From a checkpoint of a small mixture-of-experts model trained on Wikipedia: 4 picks a token, 646M tokens.
Below are experts of layer 8 (counted from 0) of a mixture-of-experts language model. Rows are named gate (a neuron's input weights, with its number), up (a neuron's input weights, with its number) and show model dimensions 96-127. Each number is 50 + 12 x the weight over its row's rms, rounded and kept within 0 to 99.
Before each expert's rows: a language model's description of what the expert responds to. This comes from a sample of Wikipedia text that the model never trained on.

# expert 27
What it handles: Years and centuries. Leading digits of years and period words after "in", "around" or "dates back to", such as 1190, "the 15th century", "early", "mid-", often in history sections.
gate0:56 40 50 70 51 36 41 46 54 40 47 46 58 50 22 39 59 65 52 53 49 65 72 58 52 52 41 47 48 70 40 46
up0:60 43 47 48 73 62 59 56 45 71 57 46 74 45 52 40 41 51 53 53 33 46 39 46 53 51 51 40 57 52 74 68
gate1:58 60 53 33 67 67 45 99 60 34 38 49 52 43 68 51 61 40 40 51 60 72 46 34 45 44 61 66 46 41 52 61
up1:64 56 45 31 52 76 48 76 68 50 60 36 60 45 46 58 44 37 34 57 63 60 43 41 38 33 68 58 63 67 67 54
gate2:38 66 50 27 36 62 45 60 62 64 61 61 57 49 41 46 49 48 55 39 44 57 76 48 44 34 43 54 32 48 60 52
up2:60 24 54 66 58 28 58 34 54 47 44 27 39 53 46 58 45 36 47 37 54 65 36 56 64 58 68 45 55 55 54 52

# expert 49
What it handles: Numbers in table cells. Numbers starting a table cell after a pipe, such as ranks, scores, distances and records like | 3000 metres, | 6 |, 21–18–5.
gate0:73 35 63 49 51 50 52 57 56 34 44 44 64 49 48 39 20 46 67 39 75 45 32 45 54 44 55 63 51 39 69 79
up0:44 42 41 46 61 57 51 54 52 58 73 51 36 72 51 37 51 53 32 49 34 33 44 58 55 62 48 39 56 47 45 46
gate1:53 52 61 46 37 39 42 53 44 54 64 35 52 61 48 48 62 41 39 41 56 46 45 54 51 58 34 65 50 44 76 59
up1:44 61 55 65 47 58 37 48 54 86 46 42 54 45 60 66 44 43 37 59 71 56 38 57 41 63 49 43 60 88 30 50
gate2:28 63 67 52 57 44 44 65 36 55 63 57 43 53 57 11 46 50 48 35 65 47 58 47 35 80 40 64 21 81 48 31
up2:59 55 26 77 31 55 43 54 51 21 28 50 64 73 34 54 54 47 63 46 46 67 51 69 39 48 47 59 48 74 51 56

# expert 30
What it handles: With, among, quantifiers. Linking words and quantifiers in lists and descriptions, such as with, among others, several, many, numerous, and other.
gate0:74 73 65 48 45 37 44 42 53 30 44 65 58 59 64 52 49 56 35 53 52 44 55 41 53 50 73 33 59 39 70 42
up0:54 39 43 39 39 47 55 40 57 46 63 43 54 52 51 58 43 45 67 40 25 32 39 49 59 79 24 67 57 50 52 66
gate1:31 47 51 49 54 40 53 38 47 64 57 43 36 36 39 40 29 46 53 61 53 46 42 44 30 75 58 57 44 57 52 65
up1:53 36 63 61 45 57 41 45 43 48 59 68 31 61 37 30 51 36 50 25 63 32 76 54 48 46 59 40 36 17 57 65
gate2:55 22 57 24 56 61 38 40 54 54 66 40 77 51 59 66 25 56 61 57 53 58 64 56 61 59 53 53 50 61 58 44
up2:36 38 66 50 62 21 37 53 29 43 35 36 64 40 39 38 43 73 59 34 54 52 64 45 64 63 47 72 47 54 48 43

# expert 23
What it handles: Size and position adjectives. Adjectives and numbers such as small, long, high, two, and sports positions or rankings, as in "small forward", "left wing", "final two games".
gate0:50 49 61 52 51 52 28 55 44 64 43 56 57 40 54 70 61 57 43 59 51 47 26 43 58 68 76 74 30 48 48 44
up0:33 64 53 62 65 48 39 56 36 51 40 26 67 56 36 56 65 51 57 54 43 48 74 37 74 71 64 43 52 47 37 51
gate1:59 42 58 51 54 59 59 53 57 75 48 37 41 55 18 48 48 41 51 67 55 41 57 54 57 41 47 41 35 42 53 51
up1:44 37 44 45 43 57 32 51 53 55 30 29 51 48 50 57 56 50 43 48 52 39 54 61 56 45 50 50 45 61 52 56
gate2:59 38 57 46 76 45 48 58 39 65 53 70 53 32 56 50 08 50 64 58 34 36 14 63 57 39 28 49 58 55 60 40
up2:59 43 31 45 49 40 64 57 45 52 32 36 49 32 72 62 38 48 49 43 44 35 41 58 67 46 48 41 39 67 33 44

# expert 10
What it handles: Dates in tables. Month names and "on"/"On" before a day number, plus table cell separators before dates or scores, e.g. "| February 18", "on June".
gate0:37 49 76 45 46 37 41 44 67 41 55 43 31 34 57 36 53 63 55 47 41 29 77 63 71 57 48 47 58 62 48 37
up0:56 52 35 47 50 49 61 46 35 58 46 53 39 49 73 79 60 46 44 52 60 65 38 74 59 50 53 61 53 33 39 52
gate1:35 39 45 65 62 46 48 68 45 53 60 54 44 74 70 33 56 40 54 37 58 47 63 25 70 40 45 47 59 46 53 43
up1:54 62 46 53 63 56 44 22 54 44 57 58 57 61 45 55 52 52 39 54 59 47 36 68 34 48 55 67 39 60 81 49
gate2:50 51 34 60 51 62 53 81 51 38 59 41 45 50 48 47 62 33 60 46 42 41 58 38 56 39 65 56 51 58 54 64
up2:21 34 40 43 64 46 50 82 34 56 59 61 45 43 59 44 46 49 51 58 56 40 33 58 46 52 48 61 50 70 36 51

# expert 28
What it handles: Short function words. Prepositions and short words without a trailing space, such as "for", "as", "on", "under", "to", including word-initial pieces like "for" in foreground.
gate0:35 44 60 54 43 54 45 47 55 43 72 36 55 17 45 45 41 37 45 43 58 28 45 38 45 43 67 45 53 55 44 63
up0:34 86 47 63 50 35 35 65 66 48 48 42 46 60 35 40 29 57 52 25 58 55 47 63 44 47 50 64 74 46 69 59
gate1:61 42 45 54 44 29 53 68 50 51 32 48 63 83 35 54 63 65 41 47 57 75 63 26 46 43 62 71 41 41 32 35
up1:62 52 58 56 74 43 58 39 44 43 63 37 57 32 80 42 36 54 64 40 47 61 60 52 66 47 62 32 63 59 44 34
gate2:80 45 39 41 51 35 37 47 68 42 61 48 46 59 37 43 61 43 48 68 54 45 54 62 67 56 42 30 42 40 38 48
up2:60 56 52 30 34 59 17 41 50 58 68 37 46 36 45 79 41 46 50 26 50 60 62 59 54 49 48 32 62 55 36 55

# expert 31
What it handles: Latinate word stems. Stems before suffixes like -ion, -ing, -ors, such as act, direct, port, product, process, and ct in hectare or octagonal.
gate0:46 66 70 61 42 55 29 47 40 44 46 39 40 45 53 51 56 43 57 66 50 48 81 64 55 59 45 41 45 50 50 65
up0:36 54 49 23 46 49 67 52 36 53 60 57 43 41 36 37 55 32 34 50 55 70 61 42 53 50 66 43 34 53 49 38
gate1:40 50 60 64 42 31 58 34 41 56 40 63 59 62 36 53 51 56 54 49 36 38 52 66 31 66 38 65 56 39 24 41
up1:28 50 38 60 40 37 57 51 35 42 38 59 62 57 50 58 66 56 42 62 75 40 48 42 63 38 37 59 72 52 38 34
gate2:68 36 62 50 49 46 36 63 53 55 50 42 45 42 39 43 37 43 39 50 60 41 76 36 45 44 46 38 52 52 47 43
up2:33 53 55 54 43 70 63 42 44 63 49 72 73 45 70 58 42 48 42 52 53 47 41 46 44 71 31 56 53 44 54 46

# expert 4
What it handles: Word before numbers. Tokens directly preceding a number in running text, such as spaces, prepositions, "nearly", "his", "were", e.g. "defeated 40-year", "nearly 200".
gate0:52 57 39 54 40 60 36 78 67 44 42 58 63 53 49 51 34 42 54 43 54 42 63 53 67 44 61 28 38 37 64 43
up0:42 81 63 59 38 39 42 51 57 56 50 45 80 39 25 57 43 63 60 38 55 43 59 59 58 40 20 62 53 35 37 45
gate1:40 55 48 56 68 60 64 69 73 55 37 30 73 58 50 44 56 52 80 56 35 38 49 55 45 55 48 33 47 59 39 55
up1:44 62 28 54 45 46 44 81 58 49 42 43 47 31 47 55 57 53 53 43 34 65 45 59 62 40 38 55 66 33 62 56
gate2:40 60 53 46 65 51 70 39 52 54 71 39 37 61 62 39 43 74 65 63 37 48 65 37 49 67 78 50 46 61 57 52
up2:46 53 59 56 33 65 33 50 43 51 44 37 62 54 32 52 58 59 29 38 49 51 50 38 62 55 50 68 33 69 56 58

# expert 41
What it handles: Capital C, F, G. Capital letters C, F or G starting a name or word, often surnames in credits and tables, such as Foster, Crawford, Crystal, Fleet.
gate0:52 40 53 38 22 60 29 55 65 31 66 45 32 58 54 41 54 36 58 47 52 52 35 29 40 61 13 49 65 43 44 70
up0:40 58 42 39 37 52 28 49 46 47 67 49 40 55 46 42 46 45 50 72 30 46 29 45 63 37 46 51 59 56 43 68
gate1:62 54 76 41 34 55 34 67 54 32 76 73 64 30 29 26 44 46 45 58 49 52 54 49 51 39 47 58 64 74 52 51
up1:44 64 51 62 51 54 37 55 57 46 51 57 53 59 48 51 33 57 52 35 61 47 56 54 50 31 47 55 37 39 60 29
gate2:47 45 45 37 60 44 48 51 51 26 50 83 64 63 25 39 48 41 64 49 52 35 65 29 41 57 67 60 44 37 57 48
up2:48 44 59 53 72 57 60 69 39 66 41 64 51 63 48 39 55 40 75 54 61 55 45 52 54 39 53 77 48 54 32 35

# expert 33
What it handles: Agent-noun verb stems. Word-start verb stems that are usually followed by -er, -ing or -ers, such as writ, lay, sing, play, record, shoot.
gate0:63 54 64 42 47 43 45 65 60 24 56 57 44 70 30 34 47 68 61 23 51 48 38 37 43 67 45 48 39 31 52 44
up0:40 74 39 48 53 33 36 54 57 18 68 57 53 57 45 65 76 66 36 56 57 48 42 56 46 38 50 33 66 55 42 38
gate1:76 50 50 62 49 62 45 55 65 48 43 42 35 47 50 54 52 50 54 69 69 44 78 41 33 55 62 46 52 56 77 62
up1:39 56 43 46 39 28 54 53 39 40 42 46 44 61 55 60 65 22 50 26 43 53 40 46 42 49 47 57 31 51 55 29
gate2:50 44 55 71 54 64 50 47 59 54 58 43 39 44 33 42 46 31 56 53 50 52 37 37 64 32 51 51 17 61 36 42
up2:52 37 53 48 57 30 60 25 58 38 49 49 46 58 37 66 54 16 58 50 53 44 53 29 52 33 60 57 44 46 60 40

# expert 56
What it handles: Leading year digit. Leading 1 or 2 of a four-digit year, especially starting table rows or dates, as in 2020, 2012.
gate0:44 62 77 51 73 48 23 52 48 54 39 42 41 45 34 71 41 54 36 59 44 57 36 53 45 52 47 56 56 68 49 65
up0:33 18 49 47 51 46 43 35 65 42 61 60 47 51 24 63 48 44 56 70 40 34 35 35 62 60 54 57 38 59 55 38
gate1:62 71 64 46 28 42 70 33 59 61 55 79 51 56 80 63 44 51 38 66 26 55 30 48 57 62 43 56 57 48 47 75
up1:39 48 46 54 48 65 54 53 26 48 46 78 50 64 58 25 40 52 38 54 56 44 32 40 52 58 36 31 45 36 53 75
gate2:56 33 61 24 55 54 50 55 55 53 50 43 57 39 66 50 55 30 29 48 37 37 58 42 22 46 50 46 31 49 55 62
up2:48 49 46 45 62 26 36 53 55 56 62 41 58 39 27 46 58 47 31 46 48 15 72 47 46 59 61 39 25 45 81 58

# expert 46
What it handles: Year-range separators. Dashes, commas and "in Month" before the second year in spans and lists, e.g. "2004–05", "2010–11", "2012, 2013", in career and season tables.
gate0:47 44 42 63 71 51 73 47 33 48 27 54 40 75 43 59 36 45 49 53 85 51 47 35 53 60 59 42 57 43 61 62
up0:51 60 60 31 66 58 45 47 70 44 45 55 59 43 67 73 56 61 32 38 34 63 51 75 62 32 42 62 52 48 39 38
gate1:51 37 58 51 68 39 33 44 42 58 40 42 49 67 28 51 47 50 46 58 58 37 60 33 44 72 66 68 57 45 50 53
up1:34 62 72 41 45 37 42 59 53 48 52 44 50 55 44 38 61 48 67 51 55 51 40 46 33 61 40 52 38 58 47 25
gate2:52 37 44 39 66 54 64 35 68 31 50 65 35 43 61 35 56 32 57 55 53 54 65 50 61 51 52 46 53 64 46 66
up2:51 55 41 61 52 54 64 41 57 50 47 36 35 42 49 64 47 29 56 47 59 75 36 36 44 54 26 47 41 55 65 64

# expert 7
What it handles: Quoted speech endings. Final words and punctuation of quotations and reviews, often before a closing quote, such as jackhammer., you, think, ..., etc.
gate0:56 42 37 59 37 39 54 41 50 51 36 53 47 44 56 52 63 49 50 49 81 69 48 28 51 30 22 48 39 51 35 56
up0:34 78 43 48 59 54 65 56 36 59 56 33 49 64 45 34 41 69 35 39 47 41 32 34 34 41 81 56 55 66 85 59
gate1:54 55 56 55 40 55 59 68 48 39 52 44 76 63 33 45 59 55 45 50 61 60 63 31 66 53 53 48 31 68 30 55
up1:51 55 56 32 53 62 36 38 29 49 70 42 40 53 44 33 56 58 57 52 40 44 41 66 47 49 56 43 57 63 43 45
gate2:58 62 67 57 58 62 42 48 29 39 50 35 50 44 52 49 53 49 52 52 63 46 33 31 43 35 45 58 51 53 48 50
up2:25 52 39 58 59 61 63 60 42 50 55 61 69 47 57 44 57 68 62 56 49 43 58 66 51 59 42 48 45 52 45 68